Weights of a small mixture-of-experts language model, trained from scratch on English Wikipedia.
Size: width 224, vocabulary 16384, 50.5M parameters.
Below are experts of layer 5 (counted from 0) of a mixture-of-experts language model. Rows are named gate (a neuron's input weights, with its number), up (a neuron's input weights, with its number) and show model dimensions 0-223. Each number is 50 + 15 x the weight over its row's rms, rounded and kept within 0 to 99.
Before each expert's rows: a language model's description of what the expert responds to. This comes from a sample of Wikipedia text that the model never trained on.

# expert 7
Prepositions and determiners
gate1:25 55 47 20 46 40 59 78 49 37 59 71 56 44 35 24 20 49 63 66 36 56 27 47 73 50 69 38 57 42 17 75 35 54 50 67 52 35 51 37 49 54 55 54 44 58 77 71 23 51 45 85 47 29 73 39 29 46 43 51 37 54 45 48 39 30 37 65 58 60 57 62 51 74 60 56 33 59 78 53 78 46 34 28 20 51 54 47 65 11 45 59 42 43 26 66 31 26 36 43 48 41 43 72 46 31 54 50 35 71 50 58 79 39 61 47 15 30 43 40 37 39 51 52 79 35 43 54 52 29 52 41 28 27 43 30 46 54 42 59 34 40 58 38 53 33 42 56 69 45 62 27 65 50 35 57 60 89 41 52 48 71 47 83 63 59 42 41 36 72 53 70 81 46 51 69 19 51 36 62 58 53 36 47 53 54 51 53 75 60 47 36 45 80 51 48 69 50 84 51 46 18 59 43 43 31 31 64 52 39 51 62 43 64 63 42 65 43 50 60 39 67 47 45
up1:74 66 35 62 53 25 48 39 26 50 41 55 73 73 60 00 37 77 65 38 24 41 62 53 48 62 54 61 64 52 49 41 48 39 55 45 64 63 56 41 47 26 61 29 40 62 45 37 32 72 59 63 41 60 54 48 45 66 63 19 39 61 56 46 41 43 62 58 58 60 42 40 39 03 43 70 41 38 74 61 61 60 17 20 48 41 53 35 43 61 69 58 77 58 17 75 39 76 49 57 54 31 25 74 43 53 51 54 12 57 35 58 32 50 50 43 30 56 41 45 48 61 61 41 60 55 64 49 39 42 28 56 45 55 24 54 56 45 39 59 45 32 50 48 90 36 45 26 73 54 59 55 43 32 35 77 45 38 38 34 96 46 14 46 22 44 47 32 51 62 47 37 33 56 42 68 79 49 54 53 54 46 48 42 60 75 55 66 47 62 51 71 38 43 34 52 39 28 62 41 66 47 59 39 26 37 58 52 65 49 60 52 39 44 58 56 55 51 41 46 22 60 38 20

# expert 4
Word-initial capital letters
gate1:26 25 56 53 43 64 22 30 55 63 58 45 64 72 36 63 43 34 43 44 52 74 77 62 54 39 60 33 41 51 67 51 61 77 74 65 39 46 50 40 29 38 43 31 40 69 39 37 57 60 35 35 29 27 47 74 80 53 63 41 66 80 48 75 39 77 62 50 73 41 33 52 44 53 43 56 12 64 32 69 17 48 47 59 33 62 57 51 21 41 43 54 46 36 65 50 64 34 45 53 39 50 50 58 64 26 41 50 49 50 38 36 32 59 53 32 62 42 43 66 42 64 54 57 35 54 41 64 50 50 87 47 64 48 15 52 81 40 45 65 73 41 34 48 66 54 59 39 24 41 28 51 66 23 62 51 45 68 43 36 59 17 74 27 33 41 31 31 56 71 51 79 69 52 38 34 53 50 56 59 72 60 64 42 55 58 25 67 63 67 51 39 58 66 35 53 35 57 71 76 48 51 49 47 54 25 45 70 30 47 52 72 09 36 54 51 41 53 69 42 29 63 52 47
up1:15 37 47 78 31 40 46 65 54 65 74 46 53 53 34 45 52 68 59 21 48 58 41 15 51 41 50 84 38 42 50 46 66 46 56 51 61 49 41 48 50 59 54 53 59 44 65 48 63 60 48 53 65 47 34 63 55 40 53 60 57 60 70 49 29 41 43 54 72 37 47 51 36 77 70 31 69 38 50 42 58 58 54 32 49 55 50 40 46 52 73 57 65 51 40 52 47 39 38 64 59 78 46 49 32 92 47 62 48 49 78 28 72 57 78 50 25 48 47 17 55 26 24 57 66 27 28 51 28 21 58 52 45 51 84 58 56 39 75 76 30 72 32 50 51 54 28 32 50 41 58 65 53 67 75 50 36 38 58 68 63 49 32 67 38 49 44 26 77 48 27 31 50 64 36 45 46 46 33 18 51 40 21 64 56 70 88 25 35 60 48 64 37 68 72 28 69 43 39 75 61 42 61 77 53 66 58 25 41 41 67 61 74 37 49 44 56 56 64 67 44 51 55 63

# expert 0
Infobox field labels
gate2:38 62 37 53 74 48 56 63 56 47 66 71 55 36 51 50 33 41 65 52 42 31 48 37 28 72 57 51 53 39 39 31 46 79 86 63 73 28 40 69 66 63 47 21 74 29 66 54 57 48 69 63 63 39 67 30 22 40 24 76 54 41 64 67 51 28 86 64 69 77 36 76 38 62 43 32 37 81 53 41 51 45 68 54 64 49 51 28 62 38 29 72 61 58 53 25 47 48 31 50 40 41 43 59 48 40 59 50 47 25 42 37 81 52 65 45 26 74 24 46 35 46 38 56 23 61 27 37 46 47 33 66 31 43 41 46 37 60 62 48 47 73 72 60 36 45 66 50 65 29 53 55 51 36 51 46 59 45 19 40 42 56 37 49 48 42 31 36 46 36 53 69 56 34 26 75 37 48 56 27 59 43 54 56 71 45 26 57 69 47 16 44 62 60 69 16 65 71 68 41 63 46 31 49 51 56 49 34 41 38 79 68 71 54 56 54 39 46 36 63 84 45 54 58
up2:53 29 52 35 61 43 51 42 89 66 66 50 63 57 61 53 40 54 43 38 66 56 51 64 61 50 68 60 78 52 50 59 52 40 64 64 48 54 35 38 37 38 67 36 46 51 42 51 64 41 59 40 39 92 64 56 46 71 62 39 29 66 43 36 56 49 45 55 69 47 74 36 43 55 00 51 12 58 40 31 63 56 54 45 53 34 64 23 58 66 63 53 56 46 44 31 31 28 42 50 55 64 68 54 75 34 72 51 37 77 44 43 52 67 58 42 26 29 56 34 42 46 47 63 61 50 59 68 55 47 59 55 38 10 60 50 54 37 45 49 34 40 55 27 39 57 51 48 57 63 67 53 59 27 35 58 58 72 23 08 64 69 39 74 58 66 62 09 57 31 50 64 66 64 51 39 57 28 44 50 34 52 55 46 52 35 75 56 85 33 77 46 50 66 36 33 50 22 68 54 45 66 37 19 72 30 43 39 46 54 60 52 45 45 51 57 64 15 30 38 49 47 85 41

# expert 5
Sentence-ending punctuation
gate1:66 24 29 13 40 34 55 30 59 34 42 39 76 68 58 60 58 56 47 46 60 44 48 36 65 42 40 41 58 52 45 46 79 45 72 50 53 53 50 58 60 65 62 36 68 77 55 54 65 71 07 67 25 54 23 58 47 72 69 34 60 34 43 51 39 45 67 65 79 53 55 69 52 65 51 43 65 62 41 51 61 54 52 45 55 55 82 89 38 37 44 72 44 57 48 88 60 36 55 75 71 79 39 65 31 48 29 41 45 73 55 78 47 26 39 55 42 30 69 40 44 47 54 69 51 56 67 84 37 64 68 38 34 45 56 66 60 49 47 64 47 64 44 47 85 39 38 62 53 62 44 33 45 82 43 30 72 59 55 57 47 51 45 58 54 30 44 45 45 55 45 68 53 49 32 68 66 48 60 54 28 43 51 01 51 58 33 53 44 68 56 59 65 43 71 72 49 32 64 23 63 38 83 33 45 58 32 57 49 47 31 52 45 48 63 49 43 62 56 83 42 39 52 63
up1:57 44 32 14 40 49 65 29 59 45 44 33 61 43 60 66 61 51 30 34 50 65 33 27 55 58 38 47 53 31 48 43 84 37 67 58 58 49 51 30 59 60 38 19 75 47 46 57 64 71 11 40 50 33 30 49 45 63 50 50 51 46 42 35 29 43 67 66 63 40 56 79 66 47 64 56 52 55 51 53 35 56 50 46 54 60 67 66 50 66 36 36 28 49 50 81 65 21 73 76 78 57 32 61 51 46 55 57 49 63 69 55 14 32 54 34 38 35 52 49 33 30 53 76 51 66 74 81 49 74 79 61 48 43 60 63 60 60 63 51 48 52 46 58 55 40 61 78 36 47 53 58 39 82 37 41 45 62 64 63 30 57 55 51 50 46 52 21 47 53 24 54 72 22 44 45 66 61 56 26 34 54 49 19 44 63 23 58 45 45 46 65 47 52 56 43 26 30 78 37 70 38 60 33 69 41 37 60 50 27 26 58 61 51 73 54 52 96 43 57 39 43 45 85

# expert 1
Dates, numbers and table cells
gate2:35 38 52 59 71 33 55 65 28 42 39 99 68 41 61 55 51 29 44 54 52 49 54 61 77 53 57 54 45 20 35 46 38 59 69 76 75 51 60 64 42 37 24 43 52 80 27 53 35 62 38 61 32 79 43 31 36 43 62 43 58 50 47 53 67 23 43 51 42 52 58 54 41 74 45 46 69 36 25 75 57 28 42 35 44 33 45 49 17 33 58 64 29 65 39 60 32 29 39 41 59 56 30 44 34 58 61 48 57 32 69 32 51 33 58 56 49 38 43 52 54 54 44 33 43 35 53 55 44 40 75 50 35 59 36 56 54 32 67 38 63 74 62 60 39 34 54 39 40 44 24 24 31 51 50 52 27 31 57 32 37 07 70 48 40 46 55 59 32 80 74 45 58 47 55 51 49 45 59 50 43 43 62 44 47 57 43 82 48 70 22 53 60 64 58 41 62 88 52 33 29 42 18 20 26 30 54 61 75 41 72 51 20 37 32 31 42 69 41 53 65 55 60 62
up2:37 46 55 36 29 48 42 58 37 57 34 47 54 48 36 53 59 39 36 38 56 41 52 48 54 29 42 61 60 12 42 32 81 55 39 56 54 42 33 34 37 50 54 65 69 43 21 53 61 41 34 67 50 71 22 71 50 41 22 61 49 65 28 52 65 69 60 36 85 36 51 54 51 52 53 44 42 47 55 44 61 20 60 35 82 48 58 51 43 30 46 32 64 47 42 36 45 29 56 67 49 60 54 47 37 46 46 30 40 39 66 62 34 39 47 52 81 34 41 58 44 30 51 72 52 57 55 29 63 70 50 61 57 51 57 43 44 49 54 51 78 85 42 45 23 27 86 70 43 31 35 46 28 19 72 48 61 46 53 34 26 21 57 36 30 69 54 32 43 68 28 48 79 42 67 50 41 56 40 28 29 51 87 36 46 42 54 60 63 37 30 49 63 44 86 79 56 43 44 67 66 60 21 69 33 46 91 55 72 27 42 45 53 42 69 40 66 44 69 64 43 58 63 53

# expert 13
Inner word pieces and verbs
gate1:34 83 39 53 39 82 72 67 52 63 33 45 50 45 65 46 66 25 42 54 66 57 49 75 63 37 53 65 59 32 72 24 46 39 42 44 56 65 56 77 39 62 33 24 47 33 33 39 39 35 45 44 47 84 43 58 50 51 34 33 43 52 41 42 38 35 45 60 36 66 63 50 36 72 39 60 42 70 71 50 50 48 25 29 37 28 28 49 78 67 46 43 29 40 53 50 48 72 49 43 53 89 33 38 63 33 63 66 57 77 32 37 41 60 25 57 52 56 47 37 75 32 69 65 53 51 72 78 31 32 38 42 51 28 39 33 40 45 37 29 39 32 61 72 54 51 45 59 44 59 77 47 98 36 31 53 40 41 48 54 50 48 56 69 56 50 46 30 62 60 30 87 54 44 68 40 30 43 41 29 52 47 52 42 57 52 40 24 87 47 62 35 47 56 48 60 29 44 31 38 61 76 57 49 31 61 54 67 36 64 51 30 72 29 38 20 76 40 54 68 53 53 45 56
up1:32 52 50 48 53 46 55 51 51 35 45 31 46 54 32 39 60 52 52 59 25 61 58 73 68 25 69 34 61 26 58 51 63 37 43 30 48 47 48 40 52 60 53 57 70 58 64 32 43 31 65 33 53 85 72 49 63 54 62 45 51 50 52 50 48 61 38 61 47 71 42 61 58 44 33 32 58 35 47 88 24 44 28 66 50 41 25 26 54 33 47 66 53 61 52 68 61 59 26 79 50 79 32 46 42 54 61 54 21 57 74 45 34 58 53 52 68 64 38 46 55 25 74 65 45 73 58 58 36 48 61 43 53 20 41 38 75 35 29 46 67 40 63 23 69 44 51 28 77 70 37 56 37 60 69 65 67 45 44 39 60 36 47 32 51 07 54 69 46 36 32 46 58 54 47 60 56 58 39 45 50 25 40 59 66 63 36 56 32 07 49 45 09 38 30 74 68 73 59 31 72 41 53 64 60 52 37 55 37 47 56 14 79 52 39 20 59 44 60 30 31 30 63 44

# expert 9
Non-Latin script bytes
gate1:45 51 42 63 23 27 28 77 39 27 56 38 57 51 48 50 80 47 58 34 59 34 70 48 48 54 51 52 63 72 54 33 64 40 70 43 48 49 80 48 28 37 82 29 40 39 70 72 57 63 67 57 47 66 34 46 39 54 73 52 38 54 34 44 68 89 54 60 79 36 65 53 45 54 67 47 35 35 30 58 74 58 36 46 48 39 49 62 29 55 37 33 54 49 53 47 63 77 92 40 50 46 49 62 69 41 58 67 42 44 54 43 65 58 53 56 61 36 56 44 46 48 72 16 42 34 44 82 27 49 51 64 51 53 27 41 43 47 36 65 51 53 51 40 55 65 46 30 35 40 59 36 68 45 60 61 49 44 59 67 32 77 83 55 41 21 22 42 40 46 70 62 48 52 60 43 26 30 21 59 57 44 19 44 59 46 38 44 67 40 45 24 71 45 54 33 45 76 83 56 44 29 57 57 50 38 50 27 52 70 41 73 69 22 50 34 47 43 57 23 28 71 24 72
up1:33 67 31 39 72 43 42 60 47 70 44 22 44 51 52 64 55 65 57 68 36 77 58 28 35 45 54 69 52 42 53 31 63 60 82 08 48 61 82 46 37 49 48 46 57 54 37 28 42 32 69 32 57 43 48 36 37 73 66 54 60 72 73 39 59 93 59 46 64 49 62 42 77 68 16 15 32 35 58 65 82 43 24 29 53 49 34 43 63 58 36 40 56 60 49 41 64 53 59 43 51 40 63 58 73 49 49 61 59 49 65 51 32 53 31 50 36 36 60 11 52 57 48 59 40 35 32 59 65 25 31 70 52 38 53 35 34 54 50 47 66 31 45 46 42 35 30 19 73 41 30 67 56 58 53 57 66 52 66 51 52 48 44 53 73 60 32 54 71 45 68 47 58 42 59 44 67 78 39 75 32 44 31 24 47 58 60 57 59 58 34 34 51 35 46 45 63 51 82 56 60 28 38 68 32 36 58 63 43 37 61 66 48 77 74 31 49 64 68 62 71 34 43 70

# expert 12
Numbers and quantifiers
gate1:70 39 57 53 74 54 54 41 54 41 57 53 56 33 42 55 45 18 64 27 39 32 38 69 42 47 47 36 49 32 56 71 23 60 30 54 45 32 51 37 54 69 66 77 31 44 50 43 17 85 55 26 38 48 57 36 46 57 57 38 63 44 91 54 38 34 80 42 39 36 34 29 59 47 63 63 52 30 48 34 35 61 59 33 57 31 55 85 57 51 57 63 46 19 43 48 58 62 41 53 62 48 86 75 42 68 55 45 71 62 27 49 65 37 55 60 55 43 55 41 44 65 36 67 86 42 04 42 31 40 70 57 58 38 69 35 42 53 59 33 41 56 25 32 50 39 67 52 38 62 59 53 58 52 43 81 24 47 62 27 47 69 50 59 73 62 42 42 23 26 47 58 57 54 19 61 48 85 42 55 55 51 69 78 66 64 50 37 59 39 68 49 48 55 44 55 30 59 70 45 45 63 70 37 43 40 26 54 50 55 66 77 35 41 79 46 23 62 45 55 43 39 41 56
up1:22 68 38 65 69 69 32 80 61 82 64 59 59 72 59 53 57 33 49 31 37 41 53 40 52 42 43 36 12 52 62 43 35 76 64 36 37 59 45 42 63 62 72 45 53 49 59 49 41 60 43 31 53 51 48 48 56 42 63 34 48 57 51 36 56 56 46 50 61 34 69 55 30 70 45 22 43 27 33 60 36 46 58 61 37 87 42 76 50 50 34 40 44 87 52 35 71 62 46 37 60 26 31 41 60 92 56 28 77 38 25 39 33 31 64 33 31 60 17 44 22 56 25 64 60 52 43 27 23 66 61 29 40 52 61 64 43 50 38 44 50 56 72 39 64 61 47 54 54 55 48 55 54 48 30 41 45 27 41 48 75 53 69 48 63 37 55 74 43 29 31 40 63 52 59 55 35 48 74 59 62 45 67 42 45 51 49 71 53 28 21 29 39 62 67 80 39 53 65 46 52 44 60 66 25 68 59 32 69 17 41 78 58 38 59 46 63 54 38 50 79 52 53 60

# expert 6
Table numbers and separators
gate2:73 44 68 36 58 28 51 42 35 57 49 38 38 37 52 39 65 32 32 59 50 66 48 48 70 30 48 25 33 59 60 69 72 66 58 70 38 70 58 31 61 49 60 50 52 43 39 30 69 58 55 68 54 48 62 64 58 32 51 43 22 61 54 45 64 56 64 74 42 32 57 34 38 44 47 43 63 79 62 28 63 45 41 57 74 77 46 62 64 37 50 64 69 63 46 90 22 35 45 21 41 40 46 44 80 23 66 57 54 43 42 60 54 97 33 37 26 53 44 63 48 34 46 65 54 57 58 58 42 38 68 47 66 53 71 59 66 64 70 42 29 50 47 61 41 25 43 72 70 34 60 68 38 81 43 26 64 53 26 53 75 65 75 35 56 42 47 63 72 49 51 41 21 71 59 61 63 54 43 42 60 38 47 45 75 54 49 41 63 74 52 38 77 44 65 80 24 51 69 44 43 64 78 48 73 62 57 47 28 40 28 29 52 38 50 43 70 58 40 84 60 46 48 37
up2:59 71 56 37 54 40 57 27 45 64 61 41 52 56 63 40 54 55 60 54 64 68 49 16 34 41 48 48 32 47 37 40 35 64 44 31 17 34 46 36 64 46 51 58 61 66 39 31 13 51 53 73 41 31 49 78 40 29 37 57 50 58 30 62 57 55 50 66 62 29 43 60 44 54 59 70 41 51 39 60 38 58 39 52 61 66 47 38 23 05 61 41 41 66 17 94 40 67 40 74 37 53 35 47 48 46 00 68 53 53 71 52 34 57 73 24 76 61 60 62 45 65 55 57 77 49 41 43 36 34 71 16 39 13 69 51 59 58 54 31 49 46 54 45 65 41 71 63 29 55 70 55 80 50 35 57 37 66 50 29 60 61 55 67 55 48 47 63 77 71 52 46 52 57 59 46 59 65 33 43 36 45 54 62 68 58 60 22 77 41 49 88 37 57 64 49 63 49 48 48 59 26 62 62 47 46 68 26 44 38 56 42 71 52 39 38 56 53 47 50 27 64 38 54

# expert 3
Place and direction words
gate1:47 40 44 47 70 47 51 46 72 38 47 50 43 37 26 39 62 41 85 26 67 40 43 48 57 46 64 36 43 47 39 92 40 90 39 66 04 50 36 56 34 17 49 53 40 46 35 70 58 56 43 33 50 47 53 50 95 48 66 57 58 51 50 49 45 55 46 47 64 48 44 46 55 56 56 38 64 53 22 35 40 42 42 39 63 36 56 54 30 24 66 55 68 39 48 26 63 38 57 52 65 54 35 76 30 79 49 46 52 44 31 84 35 54 67 25 31 77 67 55 62 26 59 30 55 56 77 48 56 26 51 55 53 77 58 38 55 69 52 39 42 29 46 57 49 37 28 50 58 39 60 60 36 60 48 59 56 44 71 35 55 27 38 46 50 61 67 46 61 44 44 49 56 53 50 63 53 37 69 67 38 32 37 64 35 51 65 44 45 63 70 74 52 76 26 47 73 56 24 62 60 65 86 43 51 73 67 37 20 68 43 70 50 66 82 29 78 36 66 36 47 46 45 32
up1:49 74 45 43 36 39 39 32 47 30 64 50 69 34 39 58 74 58 56 62 42 59 41 54 63 28 18 49 54 39 59 67 58 61 39 76 22 69 54 59 62 16 63 92 38 44 48 56 68 58 56 30 68 41 59 64 83 64 36 95 70 52 62 44 65 48 44 55 55 55 76 53 24 56 61 41 65 53 75 78 87 41 58 49 56 64 37 49 39 31 60 47 28 39 46 44 39 27 45 67 56 55 27 61 38 24 64 41 26 54 51 47 60 59 49 70 37 38 43 41 74 45 53 50 35 60 63 87 41 51 51 47 76 70 74 33 43 47 49 39 57 30 58 17 29 37 40 53 55 34 39 53 41 28 61 45 53 28 53 39 63 27 56 56 43 56 70 56 52 60 68 68 59 72 55 50 54 43 31 51 32 59 62 31 45 51 72 75 48 60 61 43 75 52 44 73 60 25 34 71 29 37 42 57 41 83 61 69 56 59 58 42 35 61 69 63 53 26 42 49 50 79 40 47